{"num_hidden_layers": 13, "n_experts": 128, "d_expert": 64, "hidden_act": "swiglu", "router_score": "softmax", "normalize_top_k": true, "balance_loss": 0.000349, "router_logit_norm": 2.0, "lr_router": 0.000457, "optimizer": "soap_variant", "beta1": 0.95, "train_tokens": 356300000}
Below are experts of layer 3 (counted from 0) of a mixture-of-experts language model. Rows are named router (the router's row for the expert), down (a neuron's output weights, with its number) and show model dimensions 0-255. Each number is 500 + 50 x the weight over its row's rms, rounded and kept within 0 to 999. Numbers have three digits each.
Before each expert's rows: a language model's description of what the expert responds to. This comes from a sample of Wikipedia text that the model never trained on.

# expert 31
Description: Vowel-initial word capitals. A capital vowel A, E, I, O or U starting a word, often after a line break, list dash or table pipe, e.g. E-lectra, U-FC.
router:480487393546453475492493552494374515559456509453512446499501490408520469470558487525521444493513588537502575521475587551501521482471502448456468565447599540532466561517518541519547534564476548453533460565509464517468487443527559587541459509492492517564450544450559404438565398487458490512460511517495498567448491391494579558554526470510508525462490506535499404573522482439524501539470475481410528463422553493494421456427492504523450434361512474462536447473531491416562467644445441456532581564474477480598494544421568477518473428560528488512515473528469511477551420495478485514540489436521457465531547471438526567450477515508461485315435417478505542583482517562397416495585505556476539512491515573561598515537519566461487467380480518480375453450568480460544569440485501
down1:484425544571521474551444448511536470434491585545521515481476543462482493584439505500556486514536417505565458488512519426457528545508552457519644529503458478485561469542549493520399473473477532453547541455454423447534552592522479515459536447539525574439474480582436472500419597490534499466510546489487454590521501490410533456417531577420491449530500448540376504494426435504516569399446519552468520547582485456454522568468486432478555354578555551507469575401542526431501440439494442501488447452548507473441496422557346522482505494508483501509489461539484451515498511551548494546511467511504522482437508512485478468607421566385522503497459565547524456412523545425588469478473446463568460506516503446550426466433481453452554470554526659576543581525483465475470424537485509
down2:583513637500552482523531481519546476484524529528488494509545537501443626494390492454534560474451540496397375505571472419483520491502561503404581438551483433560496404495423449456492357511515467523483536410437504422549448555444455537448500501509533471422503501569482636463566540415491478526502556515552466459553484607532512446468426486505498494592502420508490570469520527502518490463488498485528494481570542503513553586531543522543547528590519517501486491566540536532488483406456503520508472438496509517448591511581410576547468590473361571472531567455475439469478497470498551472515514509412470505502532529536518529572505527573544490530475541546422463401497557488465546500437481362474591496554431486488565420467519423582496544571539531526604518479487540511438480511501549
down3:518471500468456473479488514523469397518504554429339571475403501468526561599447583533483547463547505559554438423565506478433562549610495471550468530534425471450470454497424561478562489585560601514535426549499381469479454501345494469466487391520491493460520517500529501513451655515557490521451463541528525519494447443522476500498525491401475568531478551546482559559475569497491461500465499580477516608503447449528501428497521512489566420407475526524592536484510523472527451491534433586586487524456502487514480469409489452620540548511496483521540474490461452521464592476564474563448464495501594529594577493430497524478468517429462537533496540614536493471501462432489486474456432488615547525483572520566428477521495395463536500562496485488547569549556459531468461462517505

# expert 62
Description: Verb and noun stems. Word stems before suffixes such as support, own, tax, cond(emned), attract(ions), dam(ages), often after to in news and legal text.
router:509425551508566525556430473506447506537605528552515581509512507522473576471523349577460536592551412465588490482523507483557488455508606486471587442475515495432504565509471527481452465533457502518445415471492530548471511440459587437527538448452489390523448461569427498488426503412495521471466490451660487504497535492530449460646504524500502464481518477369491522435539462507424601514480512435536384539522482442662546575477450404470494643512522422502424486561506518508491500409486548459491555541487531444530471533556529423448496510530477553543550458501471536524528510471543517470529430463480498472579420450501500501423507493591509449570476580450515535462511455487613519539485536509448527547453506583425477514561517464522510518499480532453417503503463497543481491528572430
down0:550497452539546446525589507453510499536448455543520497456462502498524570464506510485545589605415398462484473533485502562441470524402481456461506477538512386397504504451454449527498563518584530468506531487477516545560468461504499499470508407526506559466487450601516540507476426447524502512519489351591537489487457523586403465518552453418522475503527545495575498499497559507495517485602533505519498601535486471474490511519434551482578553502467464479560492499484494506473432489478444449457544389522478517499479563487503494589478478508539459450534488522528533485637469561649607444484541404449465536492446535576422511578487562379536508522539567581561486545470541498569453455515506556492602517489531406434514565374384578514426533498438490537456538619450484544465486497471435
down1:474495505477428580515604462548463518461530483572491526509487491497577480508513502513539505426515464469509462456489487623487441595559454383456484511432560524405564493489484504454492470535497545491566537485446540419528541526534542469524485523610399444474574538487523515414591581582556440504513461507500510506473512463494489482477489656611533484512590442505524471521483523565449504536556439453496581586511453524551539488509494577490490521472512403501523476492572387446569401514421567582602514420461384459454528359499396643586492475512412529413545470444502534500495455509424412542507514518554453514492568492566560498536494596486486451568477449589522506480516501520523551605551525523490491502501494552515520496480476539441501515450525475543457403582498493464529491467480469
down2:423456475562532434490401488529421462463382535433606452432469460442585445540513457549528484545459529473552540465562552483544613590506536475498449442463454626498540533421499492489502566543529444471624424442458510492559594528504531537491534504546536545510410465518443505492523504462409499545555525509448489511497452485486499596522478391509492489460344515450531620482477580595444558494384469593545483528567434509546487528516528495419586495563544593530407366428528525551538465456484456546511452504426501493558540497486474411467485538546515508523530539419497513527562575562485544505514490540572462424502605513500507547496525436499533405466536438549497551447510447465526466550497497549485419500477462482502574560541492468574517497468533479464585481464536534522491510525556472

# expert 41
Description: Subject and have verbs. Sentence-opening pronouns and existential there, plus has, had, have after a subject, such as It, This, there are.
router:482446545480486545471486397547460460558586590477554478494487510442486479545447534512529490536544492565503488525441572532482512423473458469555535504449502575601610546430529458419476522559507487430446520438500519472449509508570474535537452464548497548376499524428521552472476502429463508493531550592440449496472494550489558481443585497429503612549599565385496499461498427514520484487471538494596518616536398451434564432473514551574472513562508498454454542514493482461484550510509581500428484528536531477492491430511542503444521532544586520631551486588568507499576489435481460505489517515502539587494552478423586538555479445593410530534500509469536490545465478505547571497447489512415535569480582450570554486570506492425488369588485465492486485385511555643530538554555489
down1:548503493496462495406537475572498542528404515499586450436488562490523472526454518485494540470499513460510497483467566533437469454495514533528520470454414415422487476416509582497530496576521516464453478468391405562523510467486517447487472521522577609564360505512455520526474531403485450491500486497435482539575501556472515511499371548544527460419556618369532444583454587500507545549525460517449522464449507587589489411465444487452507478509533510467402594556525539549420631407519569559527520517501540467478484564495529431490540545405438460419489529554353437542488530623581479441545430550548466595499486482469506480406537481452543505545496511571502481493467489554547435574510511451491551477552483513467486512428447534554483496485453547592469531485473499512523412465475492
down2:575551616473538490553524430494515414419507536413480582423537510439478408465535475535459410487511460529517513461560431477442485559501474472501508534497412473546465514575486512492553480497554493443521436497489445507510556503527469521508558528317555499491518543459503503573672512469389427419532508492485536539486483504531498488538550473453491473457522463471397540502526389404516604590560515514490498511570578538538546507511545495455527474502477538667569511440495513440439521465460463445485539455461541512549640571562541471461568413445574480593489463492532504476588444439524455459501535482562477509495431496499499413433529494528399532410429508478503518604455530546512464575488450448459515510556557531532455542589468468523465507494397506498519495559418457515505470495497537
down3:476554475439532528490633419566484538576514499447503429518531467540521525397453524525483556571492474407584508516488414513518488576485421541436454468470587518539441448467421500551549552497458550586466520509431466524501514494483451530501506579593428445476572559559528461455452510512465522375453387453479409537452483440439432497462465515595499436506490530580502495575506498596407532497469477551520608503465523473533478533482443524523504462504507527535506551441448554574489548565518477466574466461528474402467526451521408567577439514505429424419515510464471568422406585443420464499534483400530470397475416562492556532527510527579548587498414445541508484513512519514503562469573562571555483574465463501519528528517427485532480554489500502597540507509453453549443518391495469

# expert 36
Description: Word-stem fragments. Mid-word pieces and stems that precede suffixes like -ical or -ic, e.g. Histor(ical), chron(icler), Turk(menistan), av(iation), m(arshes), plus "period" and "mass".
router:417486552442549460516512431548402444432485524534532534478487489497499472425461513466559492504505504525414497550527557524628548554553405530528556606449454490497500469465594458449512531562496508547511523459484496483509496472498547529524453416528498451494430453469475479442470486459444447572472481450425459503373515477552443443442507599448414363519473527428554541560619511435483453522442465538519433459538486522457494439556419485565477551554611499542448489484512623472473514521435454483515415533501510529457512550570522505521538490472451552500497575543507555476585501536555568568570495438525554597485488448605415502497522530421526459486446482433439495584471451553598510503526482579576583571555470494469529501519508514512462500528479461567492445488447537666534548531490365
down9:391484485484444566521474456556501508491513544503508469450501485474544554466546524457491432422443502490591485492469487563452487469484598448525538439477481456450560514473561537528509562637471529515512523522586461477520464499570491502594446478496483500362532500569543575502472452535530495609534424492430432443449484547414588544466376525477566541478517567574552435563591533614511562411514467553497596536478422477400545390488455514532496517473525530548492559503558515486474639517488510496558486509524492453470521462482509511445499451493504560503533484493517405418475478522446583454428547514502477565561456574539567455490473502465472423427510403553474453465527460506509514447441406507484450456507487642457496536440452523495475499434442556558522579449483527497506664422469516
down10:540438485459499516532523515514490465532483480465569580490453438486559561541531514482497398502455484519499574521572508434545405522519566512462394463543466460454564462568497469478406453540516547403493497461446466469451463468603551553411552547508511514485476563412426512477612519465439505449530426467508671393429441418604535437444463516516518344535478438472410513510520419508571512560501484463462508533532504455493371520476531575497456485439466386497465540474525462434504456577508549522537571499565425408502458519464450553527487480553557574515498548508503539471487444490473546454479634456517493413476634499516471529457488452492483534592460486476527543438520537551545485535462530461506484393496498488446525481456527524568540534434498405497481434502509549507480412508422508
down11:545465481547413469508460518431468519503468567452468502552437427519527576448440540525449490485442491386501522570574549414479563363480490391441566529415518536511567440459438440498517566472518495528425560458495454450492582572517491487479398505483551448388456574441483521511441574556547571601500503536455468465487493535580500526482605466513404509505546415535502488472521451463504532520483462442455553551495490430470515539495459526570511480561493570577516492491409436527494422511506608473542456514431546467415521540502527516426540484504530443453508539568505471393653527589544428518499519522458471412552556514491583424528523577504515528601507509610618499553520581457564487540502459564479527488437472534496512469567493414501446431485542493550474477525503465468435551537503461

# expert 63
Description: Buildings and engineered things. Nouns for buildings, sites and designed systems, such as station, platform, project, building, facility, plus the adverb soon.
router:519533517481457447512542447490542555609576501506513568548571502569545441525498564583509497445480453420489440489540499597608535481497429562613496444503477551539430520474463505465479517533475544502510482473506448407489462450475565489525475560475449510615527503550521493558433433502435439484516584564499419544548573527496454424526532424438555544534463549445483417454486476528485540473504477508482475505458404410592562422501421488573455602527541522448384486552543602543543503519442517466437543557468469533473477510492504489510547497550561487596540552353584561487558483471529497497480449521513552620480445506497472498530554553540525422539430518456440495550537470522546447518477498468396541436537536576474536464488444577611508554524468482479544464429579396629462463546508540
down0:476469408498532531446538485574532496449474462508522537496442497443461484433492444522462485468492542435537514487525471500638558484543418430530531516397545470410499552512432574476458595486589557517537484517509506502503478575580519415458506519551462487512507521513521471386510426534486489503416462509449527514440499486540553453461509489477488463425534445493473581610467601593535540471451578532543538411385488573470449505436488535463500439443462498539491546507496487535468582491445562546500367546465493529601578550518521540432485423532531513501562492491557344489539615562519478554466584442440546497441489481474609558537548583569472473513575451550547342511429476492455531440523556456504487527436438421425528502575530481464478579533464471472469515501495418570513486520519461
down1:465530500607502550463542460468528463468546400449524512571500489571514575475512468525513541515463526451463531528466494562539530498450477464495464437512477444589418435443472500553542411505471476492537587526506528432592591434560478501547439492574604584478522492448514460487463489468503576521491563503547443448457485431503476514510467474524496462533500564567584530463497465593354564464583561533586525454505630477517555593461503566438412516414463523622605430513448498441455471512511423467502438431505459516532544567600502461501509508386638530425462443480497395512391478523489488466483495570489562528537498530523477480411557508529492523514469480543497481407503482486531518569478527509453541593472616450438526567547599427497534499466452464550448496539502517527470472439539556
down2:507531498519513451575574387480520508532494574469516594542405486378496577464483510532598580502564549581516492526404543483425470550498490420555494417562462464529534479511450513448397553501560454541506433516380534509558550540543524573449521504431462492509431455522557573524420533491567448448534502518454560467523469465470518492421440509454486493453432374509513426451435508556523546461494457424503515516449425564556482405404400405432574549469445497534473422504504478469568526464415499521511571538497573444451455405520514511428505436542463451440480529617491546547522478580541516477536559434511376479526448549565461505557528493522577553564491561501557501502448481465513550453530473489544449497482485544401465538463500435462414537546578428541467529494457495473538554504533461

# expert 47
Description: Abstract noun suffixes. Noun-forming endings on abstract or institutional nouns, such as -ation, -ity, -ings, -ism, in Transportation, adversity, opinions.
router:511512532414576474522464560473493537583459492453494547442519541514554481561445484536482522567604473520543465526331500492548582572541525488435541337596426481486581582521478473473561564506502536469551517453513509470468471467470427521492531508449454459450492506532567525452389485536513402456546492562524520515474445464483496440466508543475471454503376487444520573546546436485573509433459502464450559477547437473575523532535432429492417535532442585468465559550529501481534476355506492425464523510451535556440414393499518457438508524615517510457488513487423548528436466467525497557489498482502519543496493510446551609498485448510463580502545491474463379471510507430374510414450480519560553529479479482447472513506484550519400551537478474542507457528583512599425553619518518
down0:525493437498483498457418523494496463545566517388458569454484524568531539531488508609512488534477466398541509516449531514462482526487521473461561523521423421439596443532498557505441481553502480440507496479443521451378406492499573549560460484512508495487514478488466461514489498574544518494533562576501527553625471562418512551572432461513404427528536532525541551540528537492480561596512457587485603475487485540492419532567454458470457469484460627529460480543417541371498464481520469501480413495480505521434501428539539482496473473478433549580448464482592464438514467499467459460488468529625475449342497379514534468519534540501421407501507443481473511533424492527404520471401504522515450475501567524446555457454444538468413513431475507474389506464481523543459636511520596
down1:475455538424337442521610429473577508488536532539483495484522491433543453460551452446630497447528561520372460362520467568495529482539521431457508535458523482525431472552524558479425560531478554539395505500451550476445471629528434514541550535538457478559465531459568541530515489537510512472424504420492544586529519480588469438536542500656521420454561547441609505513524526514515489489553397511517532460437498497458531537527490475543550481475492479543489442471448530491457509497569536511563479435468520551516559507510537534477587547534468499577523476513467488525450508446463446525603633468502483455514453509487486536514473552443504516514465465534555434504472484626554402563580526452515481529507502561573473500426467523537478416473467503509581482541487500589529474611402387
down2:411530458486462481461442509419474448423500545480561517485577513483470466568569454519500570450566469534533543482554605507480427368598487553496526586465510473543467497473460351553543502540480431576497492506513534420517444503451488515576418554542451433516548443537572518531493428470533537480501511506509494546529534525523472586481545549426486435503533458460522515496566495506557547489566556476467541480488552485469482461481593505503433523548546518397520536455512497492466422542512553556607431478498513604563413557579544486462499475564461500450517536414606469489550514518479614494552484534373543506499503592533501570524551467527490437422567613509393457503543477535416392516460520552543412626489502591447490509451536540500470586478508513455567475524473413454466495594496500

# expert 33
Description: Leading digit of years. The first digit of four-digit years, almost always 2 or 1 before 018, 016, 002, in dates, tables and list numbering.
router:447393552430575470461480515559515472466391525440433465504484507451511468570574450460564396462589506521502512452613424486475530498391525499603452462537591553531501572463442462513517483408498495520497539438496434452465505588547491485567462516428541499469494527474531466538506425489467585540475486527503530502490449437518455489471546469543488612460484485455546532579440512505564487491459499614537476473585579551543539554598519529542457439566482457437533432538479526560542593498504503465471520484549460489436553556448518420442440532486469483480504550568448540545516547610478525532513438454529534424549534514501485473458535493531418512492468408490510417454500582529582444545430512545416518479519499516330518554418504513505596575510463529378418515598503543426423468549483510
down2:516452471553532548451530528423432496463585476458504525519571575535529596380483550483477496539471501472611551510474496497486462590513550494463448531466486421549478469491562525505483524428463635476494589548488468506496413506562495524521483423522568524482530512508566445523547498458490485483518460598525573487545484425561496470466508497525570519501551551525466437545551514540477601488507509468510458471479516405431430477436409453579517444394508413470500433436557428483478536544477539508472522495528464446388621533508524479512508479641514534512491591562573556534443447478490464507486486507524493443505562512574551498427371512438385542493482489502529550573489509397461547521486399461550387430549509500550405437508475446530493438452608430538512525492448577532596523460440421
down3:495490364405501430456583449560358574490502546533490457439494457496473530476516492630484472519458440518510494461549479545489551519414379504458575474520499565589427507592413472490486542606478445493503491482535519484440579563520481479525444579559547512529539554484541513621552484466539440483510518495525489488461443506551508444474545527525515532529484467490431399470463559557503455545510464525417482503512488581545513480507580481591555483499507437512453430509598548485506521537470546502507508565485548476495495547428514464593640527602533481461451465514531496392532513556406449438521616483508523392532577490568560422456483562506479419389500448527528394456466479527493516542444550547466495558461533545593506436482448534536461443434564558506482420493531440471482535458472454
down4:488487556509490579399450479477488557441471550530394552490478566525511473543506594456402498533492376479508554499501495422497423526460458500510496458494431454532496549488462508501547446463512537434479458466511476541509477465664493481471513508571545479508503597457505422498535464488658553454586473548480414506416513592499529490446419430522425448398512470433549484566525459471431443532320509503490450583538468419481488444450526471514625446521546563503440593488508482541549442576573459584517579525563448556458497487500541448534537408488476437436493429506454524480470572431543575510588453551514538528505414579513548559455475546423517452368503549524459518453536462479463498596475576471531454498503496452526508508516533510550481492440477526487554470447514486516493501541547506

# expert 7
Description: Mid-word name syllables. Word-piece syllables such as ite, ide, un, ro, orn inside names and words in pop culture articles, e.g. S-ide, Qu-ark, Whit-aker.
router:515586629499513545523522496488470554576411526510447623521491429412485562457540481467579435597516562545545543513532561499527449475547508542443534535481540575464497566515463487504478513516509542490474504611456535576449616529499563409482446488486446432542492509590503546417494386485465524409451442472514427519535531610550477469479546548489500481513416622486497443478509489429466502546512549477542486448473493492495471523478367461593462572514632442494471483453509399462491499542554560470394540565523454482475500532520522547483449444542435403438497492497459535489452535474544410408483437494546416542532507473464566490401539480470589481476432575425522511584495441424569474533443518537415547480539524564483516480504520496499524547560613468547420439501471485471442532477510515
down2:434458501435536540461460439541637603556513493489414532488563513524426564470459593542436502478483524517511570533428522503508448474497492563460616526539580457457473527526476433521494416454368533450453547480546593429448464472395488456562463550491443548633520471524474502439528506526505510461412474482439400541505515539441520476549543549562450505496515468541543504520548440464499510503429491404518426470431564545474562440488493513463471468611510494473468516464457483593484549590565597543502495436516478543448491415495525434458490506433507551494502429576572464507440540441502467525575357519505562548563494546485561471500445588468424542479568539520393532535544525552420527493517505617473491483531412445538506469440539457506511494535448429546519467526578602530504510463556452
down3:518399430422502522498520488524599474431456449408407505544488517580607530452485427520510472518546503498412522449521527479568591478450581669439341546567526512472563505573544548463521576447452471553551515459510556442496464487481541483437433551428483591566484593462512544552482509448500486566480512513493510504559423513555504573508515451559548474590459570445479471556541529538492421458496494490493479497439484594603487490491538556440488432531368516528497535577447565543507499472574439459510516517427532532458479467504433497513498488496557476519509504552493511430541458517463501554530374423481592527466526532534468501466501550537392437531519459539529519492519551489506605508427551451537541631446481446522442451472478513450553540490489479469448477513544522413372449488449496
down4:477511548517385448470467587488498503511533567480533472502530532446518574392476523468517541505474497566539508436497492525550521511499558472476444455447500563477525517479479433556549489440423526444483467531460452544537461465477432447529608476508473525549489452514443453465493528528512496435602509463498570442505564577591481490472454548411475542488449485416397485370449563550573499420578522509411483485538492580541482430417581504443496554497499500488565413538552527530436400577607567414499563386510498435425581558480512472414596455448572543515517455494457534529507480476606505438460594469463555528543471458454545573524509395542605506503482571566434497522472539491409418437467518485419461498479505472547594477455501472413549572530439506566536516516511452433492541513467450

# expert 16
Description: Politics and sports institutions. Election, party, league and competition nouns in political and sports articles and result tables, such as election, Party, League, President, Cup, champion.
router:474532481430586422569471534487395582514518524505623569469521465492391439451425562517451502487440510461513493516500516505484472489383523548491504379506473489458440526542499443471623397603477554502486539440617485473457487485467540516492447402512482509597505530535445410439476507558502507539565582462452452443489446554404464532542447494442500438518489553538426602499510487457493616450414495431435483432531467504463466451501487456480390485494495424570496542566566454472506525446506503405506437436506534469447534482544493524475464537477519466460510523419463468578528439512500394513513491556380494447537497546471509472616538440534553530533530519447469477417579506430488584436454544532485528481507554577392501521466470582454437578601467503517511504468563502454490539532530505
down0:516527473502482493509456549463547526570470530418553546531471588577461509446441614497490497486551556558553485483513479464621494584517521554482506398487459429507415556504456557562527338534483512433478445431523473595517377534535548513398503593443474561451486519449546506475518517483550489540549589561421512546456524505507482503528400343466461541578486582484520450456477528461532501540499469461492432435497525576487493416457507453424479411477623523406466518470494536477600491434475478501518518556450503525453602480547585469531540538575448527491495464469539429453434479439442484507528484545460391462460452479451504486425519508532483461514513528535487457430537532436465558544512556485428498400405541555477498539541464433538487443533558501528591523440531525577562522458577530
down1:424562535484476461549555472502514528560495516485517546449419587498448509526490502547437552419506524500554504478481564478467431452480511560448557460577551517370483492524473505503432509493541596481434545579541442473491505453518449472465512478381444551585490513487506475430549564474561430552441595488517555567518541577474527453525462472468503636548516539485352502437510463468459518510595427533522477475590514542374534479435541537430439461609514563483426571467606584533574476493571548472500520550469522532494476494430498510496415537593537579485502497466527459505472410425485552535568477473501548477406574510382523467532551494498576508489574478465495546495537380550549439470532485430507545601520562567419464571453475496523555491501510596582533518466512548479543496538500549
down2:475536502459518591557461565503409436471466462492496433499448504473476508507476462418475512472478510427552525495421545563457428442554531508558514526528409565582458412557514488457479499515442477505485474543502551623475404479512433475521512433495473483509527426442585487516589494522566446454498487509525530471546631446420499424443446483486601492592471491430417468469534434502504531461496452512521469586430467545421478457595469513529464609566508410445519534539526586454453498604541565476518523487528644556556515448514556563520523391467532451476576544512645556583478496472498483471559425500494509507479529529481530450490537598439521545529451502497480596522470398596462518479567462578428539459553470503510452503505510460522431573518558498508548536399554480598462499488474553

# expert 11
Description: Copular verbs. Forms of be and linking as after a subject, often before a predicate noun or adjective, such as was, is, were, as a.
router:466481384583422603489465518575549463569566466576452439455474523542517497582493527549533466538550562480505568460440544548429482507483566398489543486527418474496511533589453482527431493493464439413480533523488409460457470501497526399539428495595507459460506574488470418445463456565511447579583527473499567528472492471513484502519466520483535577519519514490556483511543494540526380452502421499550598488511463460428547478479555466444561453493489538508500560485504487563455498525494456435490516470460404491549484349476440498426499470542516448558484463553474524580535596543515451488528439486455441474550485454478478435450380482568515532543493653526437498554581466463516439518493457415405501591512541428419401576616410507490575508484470498518465476522494495507526511425563583
down0:527543458536497460478517495469544403505596524495441454573511556510531508495562570579444457497485564526523548548414638454519541438516482542594505466421564416523562449445544471522447530451498539554497545489554406466443550502502544469488510389486542485511476489537492450459371569444508545586470484561413514440528493560482491513481614453454499381525456545559560509470454609493431489487428454432458475524471528499457426510448485526515572468455487495568508540508528516594479438519482505498498478446482540451539411433494485477579486510457549518441511426466449467508426519525447462503501527518477342492571371394539487485428470532497570418426498524486432521380543472507485495505534473555542479511473553550456464332411416476469527498556417589457536475500525472513495492533513544
down1:486585485457521573459521527515502471425503448476443524432470487553447566491514484594441560447450404467379436522435445508471458482433568463590465521480472506484501477460528464453557463466450521571478498487547459499435492477479526548432482483553549465535549563525547448489480523556489467523468519449557536573531559509558389523467520547481624468469454616497564449611586471560571505484564468531504465461527523509455445430499619547609495449383529456473583508484596509586457444450468490536478548575490480448574499503542528471554524683504513525474531418379508536458532585457498585503582465434419467482532537478420506462578519520526486508432474404472461432546467509513438472505535562526567504575502481485556531540493505443502491468501459433444562564463503457556524457585426498
down2:374462474512466552493509529477508514494400542617487395482535385462431473479631538536446461447482437506451473521556671491566585454483444445509489487462569469574478470508485490463535546567486396564439587561442494472560466448519489484509499481474443542467559496490487531463479476464550498563426521453556467539529536594508484584471386532533593459557492415548389499449538503501491535518500527514479476506490523454597508529509515490504469475452516551496577506500486524416534506411580525462539503386578512534542457514575503393492505559538479524557492466536427538471520586534528595558489491455384417442530487546424504599515511458491471492550470544410502516523524549530487532549494478478513485412443356592466478513498508574524522518557487454443457567473537419440476500565507457

# expert 19
Description: Table cell separators. Pipes and semicolons between numeric cells in sports statistics and results tables, such as career goals rows and match scores.
router:509430500567420479530520417499421490524577508462580483450443430407486420531525547476445445394492490556550472507576533443494476412550448503534516395468433463468488520515449491521475549471508499462460529525501498502494430555590533542541466552563516531488529501615436429408461443511464471446471543519445512423419516495539566530439513500489467449537549475518478524371585494495512576463498548458507518426542544461463480536505568538421542525483493436580473475486487482522496514549485602509569576411537475413470483421499472595616503530474490609443556551502536453516524483538377540513472538458565542404551531572523476513470517536470445415490495384505568470468630463605441519550463495555515526573507501517470390493490554461411503520591514483553489528520575521608490587472451543
down1:527495519547541492442576509601444471484544533451479529609424521610504574424462562475500425509612435497569392398525492454558523489530412394425592504559449511520389450568557523423528514493504497453523537441509471467538490455477438480441640547452557493525556502479602519456525521454454531467562509502505436507494407442526464485460523566479452399498517580422553509466388481515507462465503417527480513452488539460479466528525556531488486460526419480525584464459484462503517483486530499445510417507422434461442485486451578542439499546503612458543536437449470573491512452428416560495457527523519526486498501483431533475490582444521526507470476441524449476471403507485489435454477546465497486543480525462622454581466521558471495531400443497437458449467528390490530380425454452
down2:499504545506429514474433409548576467364430498396547534540425502563514499480457425397411485549485529537457472427423478528472562496445414562519579499488534446529495512435435522455417642451463547452494449507474491486576498511521578494510583506506445498482513464442497528516498511410447525503518551463411549498509598583473437436465477428526525475562505490584504477556519470414491576498512463498541521464494409485512526431567493417472494485566508445536492567444489551390497553484489422543476489531476555548445424545545534494414563373454547473564422539573488586521485573546526537516480449515537535516598457486458515507517473487415488517435521535471417552449467514528490472431535394529538499596496498498517501519410567561485570607527546455531464451500444559408464514476558598
down3:533459482440548544465445511390468446493458515495534450498510436484563499496475458558532462480503479472422531429485439608575516479554471509452582512486444545541439471514462607603448485467512480624469496447521541495489539557579472486492388531549513506471510597540402474502632441390501475537452522627493478578537522405565493489505525504509505522497460455551522482489458532551507463505506498577490570475467520560506395508366461501423514492538504565564494442529588523450452473516633519533424545526514425461590611523476552568563535439414489478462504416466490473519478529524436431491502521402482510418436548438483493405461485467473500548457472530602529512489498594590475496572498556466535506564493518517499616470447443508568622454486509513538488464517439495512461492412521484

# expert 8
Description: Personal subject pronouns. Subject pronouns opening a clause, mostly He, he, She, it, who, especially after biography first sentences; also the piece arr in arrive.
router:525404396532481531454492434407490546615518520507506532602538504504484469550492546498541466527463406511456575499504580414545546433533517454469483578518492523488546572428484472551457537480483413462473505526466552457507388486430576486531563413511502529386491544436467499519432492428465553448532506454455425442510459623546420572480471519516483640546530478524517463463458471471472542480577534446585460537500452565536527455504501577475528406508392442423529512530569543557521530473549579499403451494566484523605561490447464430468489505514504529526475493564435452589581489439516500562501449537550506445550501560476521590554438481564473545499510547472430516446440613577455527509485472551393514527541491417465544538517490580437512468537497473508394517401432476460477533490504429
down1:529471544400526597535528493459536546515550461513543495526548570519465431533537502392606570514470528420460432537655515440508536543562525570492584498479435455489472451540486545480461502426442522534442395423477458492563458542488546402455462450456553493579552490619481596439460543552480462508449387589446530494535518568525481463481523500501602475505501476483470498454508476479519425461545481554510491468553477514500490589483540463561463560476545456482455561628556502463454453557596558515499578498452461463543469464497445495550442421467534509465556570489591460632514472468588534561601537412431451572476519453455425523545495483589517551509485478448560480534480518481448524501460422552463493579595546485485568461496500406469552419570479464461436506503469482494480442523497557
down2:516479490504516404562430570460559556526486550473532485554479509504450445535434447448534498499517412577556523434460469414546563418462438509568506482508353532496510483489481480467518517519506588571555456580446486458499494496409384451494500449539506581484478500581502568632402411554590468505499557435493505617450533457485544434364551507528538416522458486460560516477462425461410497491492455468525446480429478545551450414547529463504461517465522511445535502537581463486377491574517454572561500448448534476416530467448546517474502501561421508510539420489494525526528492461485441572496575599534498530562547453461538436577518504476563477534548522509506569488491525490504446526501405501496464449421499553467421545471483583378505562490489460584535480406483419424468453554519530
down3:467466570505562493473388486384519451530466511546426440575536530464505483499534559498508496471477474468434478540481478500539474497544518538488502559445547539572555453450607485458504464434572419504459511533520448522510472550541543396588466449401488415585512457470581424558515484435549399495515558489461549505464481546550517495466489459451471534445470525643476541513517460505525523481476446476493476554486542507509524476386457584455566491564440536576332504532585415507574449494602523569543496452400471472492465494521522551456554523512452458576525522536568438446533527521498442532486381461571442493481537449509535510525521529461432522575502537553472464566448552556455550496462462530495387508547493358462475467475568445534428568576433510398458477457498499556461579444516428

# expert 40
Description: Time-period nouns. Nouns for time spans like year, day, weeks, time, season after that, this, the, plus connectives such as because, what, how.
router:465543465461570499574451471455598412539548486411505527498546499480464460465556468442442490522370512542538444434526597509500445467557393434579552450515448527506506473506424435460582514419408489430465451435392547427503461501478533531528476499444427510478582492460469487498420491441467507650454480494477405478493524497514420596491485516474520512446487369407554534585532427473505389523413582534400529513496450536470500502551458450626412509542593450548436493481575524524429423484420460524540509502565470520521571434499481517457563541482496490575530423463464523482570495530536480524520499470438466564424554413477487530522538452532423455488557506536494477472470441479454497513496514491437501534455528643430446517514464543562504536511519443499452558544547491547556514479531520
down0:518419444518513465506500480590575481452527461613550594544559432504602480497566530436505508511412430513480516484552474488515525555476487465503590477586518538506490450374440486515557539571461505546468551528506422474481555456583409502525509457491501537512660512509492569413545500533568473446468445553446408567547500459449512500536557456420517519500505452549517501451518430466512412552490549467500559523462539513479492418508506512554609530415403542430470500434446575431449440480535481435488543409450522473467519444485497484442450535544556552528562525506625503480527570487383473486434477509425515457507559482540519586520473448538477583523496477514567569544518537478564535490529499424463432482528523517498488417479453578453412501500487535589572595578530385613509541541468471
down1:589527535544505553475488512532496474537473541527516418372524411466406501530430502408551528528519599527514605450432503549477421498463574496595522544567518529521464507482523502580483468500464441488430533547494645415473507445523546582454495456581493499491518527505451427521552414520505404417512397562506573485505489478498579474465580480510575400471425521468538467426504493552567440506524570444499514535492438494522487463504487462418540514471504473462472554530416478404554546449437504496455535589500519505532543531538425428452540415417489498463509495457496527577432534501574424525508515487508476398537521424411534445508492505428449480557499489616540514469500572512563588488530460498502622504551516463502529529485476475496634474567545490422466497558430497427382519534475584
down2:511469523570537461448428497456493582512569514505441506574556419501623562474458501428535510522566558481523507517491460442453491527497493534521406565492499474510444450437502463517537533430471511473458524551551461556547483442454498532481519528531445511528576435508435557543393538410512554579498574450591478528568393549540506513556518510533471511479546515422508429529457459585530493430447461503405603417518506543482550430539376558460466508380443588500495583488542573451520542482581500525522506480436442460497370507545445478434499555449581547493480479470467355458471506411487475510480517512488537512568480473610467439498490448516548606473447332435451478473539485476462620492538553475464527492570528471418420481476483485503491483505513537501437520433516483474483517482433598